config = dict(
    d_model=384,
    routed_scale=0.333,
    qk_norm=False,
    lr_head=0.00858,
    warmup_steps=487,
    train_tokens=1804000000,
)
Below are experts of layer 6 (counted from 0) of a mixture-of-experts language model. Rows are named router (the router's row for the expert) and show model dimensions 0-63. Each number is 128 + 24 x the weight over its row's rms, rounded and kept within 0 to 255. Numbers have three digits each.
After each expert's rows: "comes before" lists some tokens at least twice as common just after its tokens as in all text. This comes from a sample of Wikipedia text that the model never trained on. Tokens count by the router's weight.

# expert 36
router:122151143116101131143147116100129133173155121132191135116173115121127075123108094145128080112109160160116146134107174180145100118112118155158097105155115148137073102164118091092146142134126156
comes before: "=", ":", "See", "The", "History", "In"

# expert 183
router:143104114178129154142105143173087127108156188107140135126133123088112091125111140132168100107164159084151117129139139120179149111153114109130127137113092114105141122187147145114127144146135133
comes before: "|", ";", " |", "c", " ·", "{"

# expert 178
router:130130122125139119139153139111113131138120132143132120127112141119171119151122124104136101124158158116166090125087173121091110154132111104125163118144175110096099131133122104117101106136155139
comes before: " of", "s", ",", " and", " who", "."

# expert 220
router:131110058131142114125115177106106139105135156089196149112105143134105074142142137126140085123133127113109156114086147128133111119166130115176140139114130111132116080136139148080104143125161172
comes before: " in", " was", "s", " and", " of", " is"

# expert 204
router:142086120129122101145143171148111094121086158146123121111139126143154063138098109106144147136138112126125128133099159152117081131151145136137120134158156118155139111133167107136104171108149147
comes before: "\n", "-", "\n\n", ",", "The", " it"

# expert 197
router:156126138139144156103076121149071139141144136103184123150151169109112120132087130141147118130153152114100176117121131181136115094110132109168103130129139151103108135153106109068141140089150113
comes before: ":", "=", " |", "\n", ")", "N"

# expert 82
router:135146136163112125136102146129129143140142134123102122140103126108139103124109109158169123135123122103082164119121151122156086117112128095145108118182122105116148129160137098104145125068161116
comes before: " |", "%", " \"", " million", "/", " ("

# expert 30
router:113096120138136102129136129083095103098146133127154112098072143120136103100111118156140116129123083128137077159128148172103112134176111100154129125152129123088091103192124120126110109098129124
comes before: ",", ".", " of", " and", " in", " were"

# expert 152
router:155109101165140130171132136114118145084111112138168136157090150132100105190130159135161093128142171095128158088117151129157116144155150129149131128149147139111158134134129100093139111136133140
comes before: "-", "|", "19", " York", "year", "based"

# expert 154
router:161116152146142131115102112080129109131126127181175158099135137144122111160094137138169135093156133125149112106124129137207144129137159108152126121111111127122114084147169111137140157137096098
comes before: "  ", "\n", "-", "|", " Candidate", " Total"

# expert 102
router:089123145165107138111153140126120114128117130100138141123131191149101093153135132145126131105154100097155109111071195106182124150150123152120120129125116150163127131147129126146149147164136152
comes before: " and", " but", " which", " including", " with", "000"

# expert 221
router:179111162140102128124137125113168166122141122147161105107114112099129124104132120153152121134142122105100124105067159127157125131165140125144108139126097117103115147134092156124122155099154148
comes before: ".", "'", "son", "e", "on", "ó"

# expert 122
router:122133144160133114138111118121094140085097176160157137134122115094129115127125160168170101090147133144097129136132109105164108176145097088136123098151101129116133184172109084133123151128148132
comes before: " |", ")", "–", ":", " 2024", "present"

# expert 16
router:162097121129151122140078114116144164133108137118135086114123116141123129125121082118140131081159118109151162127127115105154120101144176107172110129139137128125111120165164109097164119159153123
comes before: " 1", " 3", " 2", " 4", " 6", " 5"

# expert 196
router:138120135165131134125107162099141109145140142155144138131138134111165117114119116121145103109152146108154145152052156131142097118143120110093129122167143121107128117109190121110131145106161155
comes before: " of", " was", "'", " is", " for", "est"

# expert 140
router:153086169155135141113102128144104118076171146183131112078113160120115121147117153144149092132146130101159142138120126154106127099134139111128127123139137119145113089186127135130094137130129125
comes before: ",", " |", " (", "i", "a", "n"

# expert 111
router:149144112169147158144127117123083155116107144159151128124145104105132104127147122142155127112110114124127123137160141125138046139149110104135105146114108143108073107192132117104159153105166158
comes before: " |", ";", ")", "L", "N", "T"

# expert 59
router:117128150155133103137103117133128129135133141151149156112173139096138101128174128146149116134132097116155146131071133185182113098127091076122136146169124129138144133115129105145101141103126148
comes before: ".", "°", "%", "′", "″", "}"

# expert 164
router:138122116158127130150148159099094129106158152137164115174126115136097114151086109132120081116151172118109104103112150134090109112149125087140067117155106108124159115138136138124097132144154165
comes before: "\n\n", " The", " He", " In", " It", "S"

# expert 26
router:123124132148113149166112113130100164086135138158166130166123098113093091109140127093180100122104115122133138134130156137162121109121100127118102130139118105111106148164128125125129119112151146
comes before: "|", " |", "=", ";", "-", "\n"

# expert 169
router:140103163122146140131108154162121104133090149146137125148160147124116132155129140115159153130167165130155110133116127105129108142170119108080126125150108153142087119153108127106149103108167118
comes before: " the", " a", " in", " to", " his", " as"

# expert 20
router:140106130118141113118182126139100081102100139127115125163138146111157075116116098165158172138139103142119131142068105127078084142152146117162137089118139131119173126126155138095106144161146127
comes before: " the", " a", " his", " him", " her", " an"

# expert 198
router:152104131123137122111141117127153132112117136115144124149166135152108110105127088110139117088086162092088124147081137193150121132151132095133163153111135136114119106103115116091130130150120122
comes before: " the", " to", " a", " by", " that", " in"

# expert 105
router:111113147131144140131106086137082107080105163128143112140178142100116115112138126131129109140170118132159125131095163189166100135104157123170090130140162164119113117119110072126125143111102159
comes before: "-", "=", ")", "\n", ":", " ("

# expert 60
router:118108175133175095124131115144129105086100184130120131152125117169101112168157114124149107142123121142147151127089158164135148087120160107157106115143134082085144118116120108113129137104112151
comes before: " in", " to", " by", " on", " the", " from"

# expert 240
router:129128137139126138094136125178113133114160158145118128154137146136138099149129122143147112145115110134088147178107155138159082112145152145132121123181104097147102156185147118134101160106160120
comes before: " the", " he", " it", " she", " a", " they"

# expert 210
router:123108095143127073090128102123078136129148175158135095126133145150148086144157111124156157124116141098076130132128131140127115141116148108147097146153138118161068127096128123111148124115130128
comes before: " of", ".", ",", " in", "s", " to"

# expert 246
router:153117151151130103091115103166153126139132160113148112111107111141114118125169139113144111114159117173137106132116160160142115134139131121157135115135145096108126101137124076151098114131125135
comes before: " |", "0", "6", "8", "9", "7"

# expert 195
router:115127133162173147159110138105097114108120162124206130115155123117116110139123133128127096116161163136170142124155151124153116140168125133159115150116138155128179122166127125151096089144149158
comes before: ".", ")", ",", "\n", "°", "a"

# expert 137
router:153143080128106089140143128138116131157141138107114076102123129098141144081113176165144165131155154136148157157104148155165110096128153147123131115164164144122137155186119149122127145109147162
comes before: " |", ".", "–", ",", ";", ":"

# expert 143
router:117115109108110125110106113138117109130107116175117102096158121126132101155136116147155071099183125154124120150076085121172082116161123139110081115145126141129103082186124128088128154168142096
comes before: " the", " a", " his", " their", " this", " its"

# expert 145
router:157124127179131103119122153136135160158114137113164118134136107151136101171162136101140095113102158097117148131125135174169160132109135133105147122107106107118109085149134103130114141160147175
comes before: "ed", "ing", " to", "s", "d", " that"

# expert 211
router:183107130129122163125091097105139123149157168130143136089134123125152122118109111170151119119131128143129167134104145121160116075157158142143111117158108104139110110167142085075134150097137144
comes before: "=", " \"", " 3", " 4", "See", " 5"

# expert 101
router:196145120145152145166086151119115127133160130144128127133182115132082147089138140137131131099128152124149114132115149148143108131157157152153137179137124132164099161180137112118124140143128124
comes before: " |", "–", "|", " 1", "-", " 0"

# expert 79
router:155119062147156096139142136145165093053113128107162114147132159132137123122137134116128112153136143133119136105106151127106143095131140092162159094130124108107124107136138082090112109119122125
comes before: "s", " and", ",", "ing", " in", " with"

# expert 47
router:128124090152177119125132058109066130086149177115141108112174145144139140145149118165128094155143138144125116129119163147155107128142120092143114113104147127104143138153132131102141144117127153
comes before: " to", "ed", "ing", " from", " by", " in"

# expert 141
router:155085138134094132099112117151090135146137171121182130148146117097110119134124123141131105112119125115139153114127191136163100141113121081137091168123123120099113141146164088142160143084125152
comes before: ")", "P", "T", ".", "L", "S"

# expert 157
router:137127138130119078098137127130147135089115150150155110111107181147133145107134104141147063123135177156129108144114150159147094128183114110159102120158118129170086143111122116131116101117127138
comes before: " of", ".", " Carolina", " and", "ern", " in"

# expert 215
router:124104104144151157112102131148097153112115168127139108154148136120121106127132099122121082137139119075123135156123126168179106109112129101125108120157143123113123120149137140094118143101127123
comes before: "%", "|", "  ", " |", "\n", " 0"

# expert 245
router:150107111156139137130133136123160123129115149095141141102123167130119116131107173135116095125128168125130126123127146161172101121136104131129136128147120087129138094135146096069142130086119134
comes before: "=", "\n", "\n\n", "-", "  ", "See"

# expert 160
router:125137155162134098090143139120128114103130169172133134134087150086143091104117143177161135129161129121119115136100167121181087126170098137105104114180114095129113128126146120081127118125143126
comes before: "–", ",", " |", ".", "th", "0"

# expert 45
router:095112108151157109117138137140111127127132146143154137123090131106129107127130139152151107133147097135125132140141171160173088117152142143099091124140162145129179135131141159124099119120158135
comes before: ",", ".", "°", "–", "'", ":"

# expert 130
router:148142129150112131121135108172119096101104124138157162152133161103133116099142112124132100122140131086126123130138138135167089086124125165133143171129105121123135118141120083152070123122118146
comes before: "-", "|", "The", " -", " 100", "In"

# expert 227
router:117117092138102108144153151125141145144113136136178095158119146160122114114098158128178132083124111122128126158109124111096102153116137139157071123126149178145132135194128132095129122150169158
comes before: " the", " a", "\n", " \"", " by", " The"

# expert 23
router:111114117136090120113153108143148132115152184136167165135123158118126100142090128138102090132172169091196084145125122151153090133128151105152123155192127134110100128143154106113146099141129112
comes before: ":", "\n\n", " a", " of", " an", " in"

# expert 52
router:143130141156111091139106142162155126117169161118127124122177144129108122111128163175158096115133145124148166161166138151173118152127093119115126114180100119111098118178096121143175121112150118
comes before: " |", " 0", " 1", ";", " —", " 2"

# expert 40
router:089123161115083120089160086093115114115149143138163174111131171134180115142084081160162084127146128139160127146135161142114111157134127132117141128132160161127112114150154130131126123146147138
comes before: "=", "\n\n", "\n", "ti", "y", "tor"

# expert 180
router:158117140165124154138161123116115097145133155138160118167109148124158097128130128093141114129148125137130098149113116113140150140142147093140122125163084121129128100126167088103110151090123160
comes before: "d", "r", "nt", "l", "s", "n"

# expert 71
router:118115145147080149117134160103126142134114120135146099109099149105113112120109156163129111126168122133143157128115180094141130120142107092100130122170166122122099128147149132144117112104157131
comes before: " of", "s", "'", " season", " and", " was"

# expert 6
router:160130134150112139135117128111144129117098129151101156120158131089109074090127088142163081132125121097095145130161117122142113089133136147143131184116094114108134133141124106123107179110126173
comes before: "|", "-", "=", "The", "In", "New"

# expert 80
router:143123127144155107127142103147116124088152190123130116136107144105135128148144131134118100144150150128139134147116142143170155125152109078160111132120135149142078118112159125110121091138143176
comes before: "s", "ing", " was", " and", " in", "er"

# expert 17
router:152124132169131130124120114183111091102145186098157127115160118095129109125091138157132100132137144170164161123150146141160113120133110077146127130125144117138128156153107117112118155124101145
comes before: "|", ")", " |", "-", "}", "″"

# expert 94
router:094105131129127127150125092167131114148133167150154113159155153120106101123144122122113110156153118149128096151102183197168089093132139132160125112183158148092123135136107098126131137133129144
comes before: ":", " (", " in", ".", "°", ")"

# expert 177
router:123115156111125094155126135084135114132165154140163134135117131130185119125134149145141106149134128128107156139102126171145074084163150126170120103164144081125194111145144126121112125139101165
comes before: " a", " the", " well", " an", " part", " \""

# expert 35
router:152101159132122142126117117067136087152133166151106133173155137149171095067136079129151124084115157086151138126105143158132121130179104104126116106155134069098131115163156116148113165145116164
comes before: " the", " a", " of", " well", " an", " \""

# expert 50
router:132129121152131173122129104112148126108151158162126157111156119102162118080127110150151104122115119107142150123115096146138080140157096125097113144161134103081104149171120107144127158155177161
comes before: " |", "|", "=", " round", " 1", "1"

# expert 32
router:140131137125127104146126124144115133120165157118115137129145078145146096168133124138139086106147118104145112136080193115103130115172126110149070173162118152134114131113134082137142138143169154
comes before: " a", " been", " also", " not", " an", " the"

# expert 216
router:121144158153128098168143131077121117105172166132165117189124151140118093124081147136096052124176120146154098125102147155127104105164141110156121128160121153108132134146153119137111154132128160
comes before: "\n\n", " The", " In", " He", " It", " She"

# expert 63
router:160125117180148140122093109152110100110146153107165096123133122117131148110112105135121095104156128150146148125111117164125091099143145115111102115142127151105102134171104091072135144125112133
comes before: " |", ":", "|", " medal", " place", " –"

# expert 184
router:128131137167113147139092144131133137136135148112149136111122139112108120148122161128151117119157146091144096149112138125139133158132119140152104136161139110092105103175142112133132158149127155
comes before: "\n", "born", "19", "  ", "aged", "18"

# expert 96
router:160115116165169129151098123154108137110123133115137101123161146097104148123138130129128084145130128137139111109122120174132080120150142099125105144146111147132084149201135079094155143139131144
comes before: " |", ":", ";", "|", " (", " medal"

# expert 99
router:123097088137124119171122120124119136109126129148158119124131138094147126105147098140121124116126100121105165150129169156150025126114149124142114132188130134136077162151146081134110128083134163
comes before: " was", " is", " the", " be", " are", " have"

# expert 124
router:140085133122141138141190166177156101122118117101147120179122109130112092084140103144158180130121135107151146187109123120099131113125138105108102126092122111129158148153128100136109161153111153
comes before: " the", " a", " his", " her", " an", " their"

# expert 132
router:129125130154127122139142155127122124095166110144114109113186173123160107128138129129125092113126155113142133125129133158126109149169114078111135165128133137130091141175121127109137143134162161
comes before: " |", ";", " League", ":", ")", " 0"

# expert 37
router:126136118147103159108146072109150091113142138151131145139145135105161112093098114164161116089133127140142146113102142092161103139131127140099156148142138100114086136158120085130141169136166157
comes before: " |", "|", "\n", "=", "–", ";"

# expert 0
router:161087137139183131146160119165092112136111143120129107148159170147127131149113118145142127116098116169148167145103150116150070121128097082128115107132128124111138145133134150104144158125163138
comes before: " the", " a", " to", " that", " on", " in"

# expert 161
router:141149138149119118103137142118148141110129155152170117160170150119130111130160136096157096155171183121124120154074170128171133111154127096090091102163121160125141132155128086128112144147170167
comes before: "=", "The", "In", " =", "On", "He"

# expert 251
router:122127154128109140158142103130088140137168130130169131166137122134147115118139129159157108107122146150146106149102177176190133121117120137173100126090154172116085127138150128107110144126124144
comes before: "-", ":", "  ", "=", "\n", "|"

# expert 83
router:162109125140120100151128120104103125127163165149133135122146136163128120163168106200140124081172148157167109138112146120178116114163121147172134159118139117121166147151148119146115131122128111
comes before: "-", "|", " •", " Country", "  ", " Born"

# expert 70
router:129107121131118125119088127136141133094125147127096146125146087121149095154143111168088088135188118139121130176104174105113111133126110113160089163103135138147150124150155078111120134144140181
comes before: " not", " be", " a", " been", " to", " the"

# expert 158
router:140085144162077121123130119097148103109171129115127098103107163113123115111167109143187125069126140121124096165117144133138088108104158121125125117146099136118112101172119108114144140114160145
comes before: " |", "|", "–", " (", " m", "%"

# expert 235
router:122113109129139163112082131110108138130106128141157117122161124130146095137170146112139107094126112083099125177106140207147103140130128126105113107181142154128116091143139106103122134091093124
comes before: "\n", ".", "%", " |", "°", "  "

# expert 228
router:127099105123090093149148141105137113092141167144169163137135149116162080061150131132125101117160104123099141117118151131102129128166149110163105097159083144117090127138090127121123128143151115
comes before: " the", " be", " a", " have", " other", " his"

# expert 230
router:124123086124113108141113114125145109107158156153180129135162111120178122156104121190155130124149100125118121104089103144132093137152061120117093144130158130129107150121080092109114157100160114
comes before: ",", " of", ".", " (", " in", "s"

# expert 18
router:133097140149148119150132133163117157167129146104118110138154117103099109112121131150161102145169126063117107123139160168165110096120135143100140163153134133148113128146108148166127121172141141
comes before: " |", "–", ";", " 0", "yard", " yards"

# expert 64
router:130106113148098150128118111101145141121119137171153131087135081122151090152142145112150104175156124110173105140110196164175104127116146139141132132146139131136115123161128145119096162148163179
comes before: "=", "The", "In", "-", "|", "On"

# expert 46
router:171098107164144161139130119120082102132162171083162163127141134116109096107138119162126113127184118130151066134130163142159131143156133094118116110142153129168156129172133117121122154130154120
comes before: "|", "  ", "–", "\n", ")", "aged"

# expert 98
router:125122135162139130136093135094126064110119152164154143104105138102144099113102117144148113120175158138152133135127165133165137131143146132147135168131095134150116123187112138112142169165173176
comes before: " |", "|", "a", ";", "i", "/"

# expert 189
router:121112127142135132160132136134117139139157167103177145130161137118148118129154109093102099124157164110174097135108142132145119143176097096111120150147142142124122143178141140126140127133144136
comes before: ":", " |", " 0", " /", "\n", ";"

# expert 74
router:131108121112175109158159112107128083111148127150131150141098154116143138108128108156123107152147107138137143138109162096120131158163131074085115144138121132150092116161119105091155152106113110
comes before: ",", " and", "\"", " of", "'", " ("

# expert 218
router:096126125159110120147122164112155136144099162115179133115149122130096112118170124126124091117162148121172082132151169168167081123162140123125098119166144157101141115167130122099125147102120186
comes before: ")", "-", "–", " –", "The", "Species"

# expert 172
router:133138140147144137119114133130124141164157148172158089132124133150130125111084138165134123125117141157105142133109118177145109116133069161146091111171126133127108119171078125126126131126122100
comes before: " \"", "\n", " |", "\"", " —", " ("

# expert 173
router:141123101116141120135110121145086082141120142132142130160132141152121090169156143119157136136122138130141089177145189178144116112133139153154115148146177178151164137137126145109151117107171116
comes before: "\n", "  ", " place", " USA", " Succeeded", " —"

# expert 231
router:139110146181161131152162127148131134062143148102171135138066140103115102140133151171141066113170135066128137102102164130143112128156105136113125142107134112127107167140122129137119156129170152
comes before: "-", "s", "19", "born", "M", "P"

# expert 11
router:159144106146135124130079073134155127102129127141131106137101123127128127147120154114119134111129099160142126136118149108149102113117177115157136112175096125096109106160140105112135097106140120
comes before: " |", " 0", " 1", " m", "  ", " 2"

# expert 1
router:130136129134124135143145111116083141107172142126176132152150144130153083145137127161130136137120140156125072131094143140160113138160147128124126148175135125124081161172119093116121132136139132
comes before: "\n", "=", ":", " =", "|", " Votes"

# expert 219
router:149102100130139097129124084114079097104092111124143097135142146120155129119114103124163114156104123110122107098071122133159109118132139114099123139167120109165101133099155121102128100125135159
comes before: " of", " the", " to", " than", "ly", " in"

# expert 188
router:150119119119114110096145148137120134132139152160148119129104130135184131093122124150139127116127123137090121139151143141123095108164131135116090125175128074141138134141096108122069148096129141
comes before: ",", " the", " he", " a", " it", " they"

# expert 108
router:188115124161147112116124129135120132104106138109138100169158174152128082168118156125144095126148154114112099077093161115206107136164141168113144148116126138112169117127113125099133110161109139
comes before: "-", "|", "year", "up", "based", "pro"

# expert 89
router:148131122133123132128111188143143133166134110151155146092117134172137086169156130106132111125128137094117081145125130149146089152134130139107116119146111154139115150156114125120141125098178132
comes before: " a", " the", " of", " was", " an", " born"

# expert 174
router:182132100145125132090162119148150127125171144134154143099072123126123070137113150172131103119134139118147170124168149091158150130158118126149142107142162113132105109176110120094146141115121132
comes before: "|", "  ", "\n", "′", "k", "ile"

# expert 223
router:134119161134132136140129116130095124112137127117208156125137129104154139105144129147128109105138157146167129138092133189135118117106151096124112147144130141103111139164135119113128120152118146
comes before: ":", "\n", "=", " by", "\n\n", "–"

# expert 92
router:155118140144113112152108150145136111131162129129158138160146156112107099157153147122138088149157127131119117143110120161167116149138166127112132123150124145133146128156129154108113124139177153
comes before: "=", "\n\n", " He", "In", "The", " he"

# expert 117
router:107118159135095103106133135144115137104105122180153138108085164116132073139120117125161102074130128137099129159104136117110097142165122071145068131187154129156122138123118131130153103094149136
comes before: ",", ".", " |", " States", "\n", "n"

# expert 5
router:154126119149100125136142141109093113129147122153121139116129127138163129128171133109134148121143175127128136127109130134133134142133112114096147159174116134136131110141131087133147138144127119
comes before: " to", " of", " that", " for", "\"", "ly"

# expert 147
router:183117096147114103077153114131109101131127165128183120088109187115129110147128169118150070166037090105107147175167160085136112138110102150136070097157128153138097197133115115117129124124140114
comes before: " he", " the", " was", " is", " they", " it"

# expert 205
router:139144141154088136128095120139131190172143154127150115133114131103110120107089151161132099119116138130148131119113143171118108134114119140197111144141126125101134149135132126113114141173134145
comes before: " \"", " |", "\n", "|", "-", ":"

# expert 163
router:172115093128155070096147085157068138098116125104125102119125165135128108131133107113130102152133126140112159126144130119129141130168074067114143129122118129134112125125131121129107109141151147
comes before: " of", ".", ",", " and", "s", " in"

# expert 33
router:139117090153145086103129123160096129096134177145164088096115160141112136175157142145129087152140165144134134119143110138175116087150137090175147098103135120129073103107133137112146112155132176
comes before: "ed", "s", "ing", " of", " to", "ers"

# expert 125
router:145159103155160109138116102148124160093167213120160119136137125112120128104165127133152077129126094099160143134117169144174091114142121092145110120140112128117131122116094107145118120094142130
comes before: ")", "″", "′", "2", "N", "}"

# expert 113
router:148102126170095095149151160122106095120138163137134148149120140148155093119108111161119090134125130120118118135126183179143073119173157106122121145152095118129127167140121110105103152145149144
comes before: "\n\n", " The", ",", " He", " In", " he"

# expert 242
router:128131112131171114123124123111103101103161173118170126107134102099123107127124137139149112124146114146111110134123145158133096119145138127130121130141148166132130143135099141153129128128159122
comes before: ".", ",", " |", "=", " (", "\n"

# expert 155
router:139083182127111137114137106114098113127158138127148111114119189115108099142122103167153073104179095099171125141114184147102133140116145106095100145107130128123138101144105126090099096117125105
comes before: ",", " (", " and", "'", "l", "ti"

# expert 97
router:111146107194103145128146115103144133121148142133134148131147185158127108129124122131147109096127097163111134128090179150197098126146144129143115118153105143163121108177116085112179147143114133
comes before: " and", "000", " but", " which", " including", " with"

# expert 150
router:140102116139118115167114133096114111112167151154147151141126127147099109148170106154136120099123148150127102140152155152158130118136119171188126144153131142124158163165124103141135135133128124
comes before: "-", "|", " •", "=", " Country", " Born"

# expert 166
router:150137096158158145121135119122071108130135147143140124121125203089151115089105135121128086139089131104109093189143144116144108133122127110135098140163121146128121167117116107102129154137112143
comes before: " of", " is", " was", " are", " were", " year"

# expert 149
router:108148124147141146116148130106131081109143141160166168114141135153127128136134169143159149133165097139199105160126130130166082133162090105113124131138138172117119155143138158113179108110177132
comes before: "\n", "  ", " 0", " /", ":", "–"

# expert 106
router:123107149152139157159126081117093140139161139127216186138109146126123084120129132120133122075123130107169132150126132186149115144134135128129104126162124145116111120147149095153129156091133150
comes before: "\n", ":", "-", " Animalia", "  ", ";"

# expert 191
router:148115151179130141117108102141129093137118171106147110128135124090147121131097071145129102110140134075115118126158150137122113097118154102177131156135129102133118146164128130121129116146126163
comes before: " |", "|", "–", " (", " ·", " York"

# expert 190
router:187076131121142094087145142117122113114125113121152124118145152136158126129131131131142143107131142130118132125097103136115131136210151100145103164117125146129128128106123100140124131122121137
comes before: ".", " of", ",", " and", " in", " to"

# expert 247
router:141128114131090148148121141130118140161155171142146111142165145123127123145091185150179140110124159087077121140133170141118121123146121075162114133184141123144109082148114137139117100144183128
comes before: " by", "\n", ")", " of", " was", "="

# expert 67
router:179108164142115155108126118068134153113151150157151121112102144135133117139150103169153120096172141088100135149125144141124105107119159148133095098122092134106102133186150123120132144130135130
comes before: ",", " (", "e", "i", "s", "a"

# expert 237
router:140102167133137080087141127130143123124127132140155140135122156085116074147117143171174109108122121125093130116073195144124118118137130106176064133126146105138124160120088139115132116113116114
comes before: ",", ".", ")", " and", "'", "–"

# expert 84
router:137140143117144115105067140110113136123142168165172142157138086072135113082142131139144181099120117089141109154144131119144139153174142154134109117136123120164115132147109116129134143163148084
comes before: " the", " a", " his", " 18", " this", " least"

# expert 159
router:141144135153160121156114124128081160098143143120139125143131119130127113119095128112167104120159108129125144128117109140179126105116130117093100146142132132097112150161116102181141133115146132
comes before: ";", "=", " |", "\n", "|", " —"

# expert 69
router:161140133140115138124088145140123105091124160130140126171122091100151101099163120141157154126137094118143121137162097126148119128199132149145096123141124110102115139151137147127123164177150104
comes before: " the", " a", " his", " 18", " New", " their"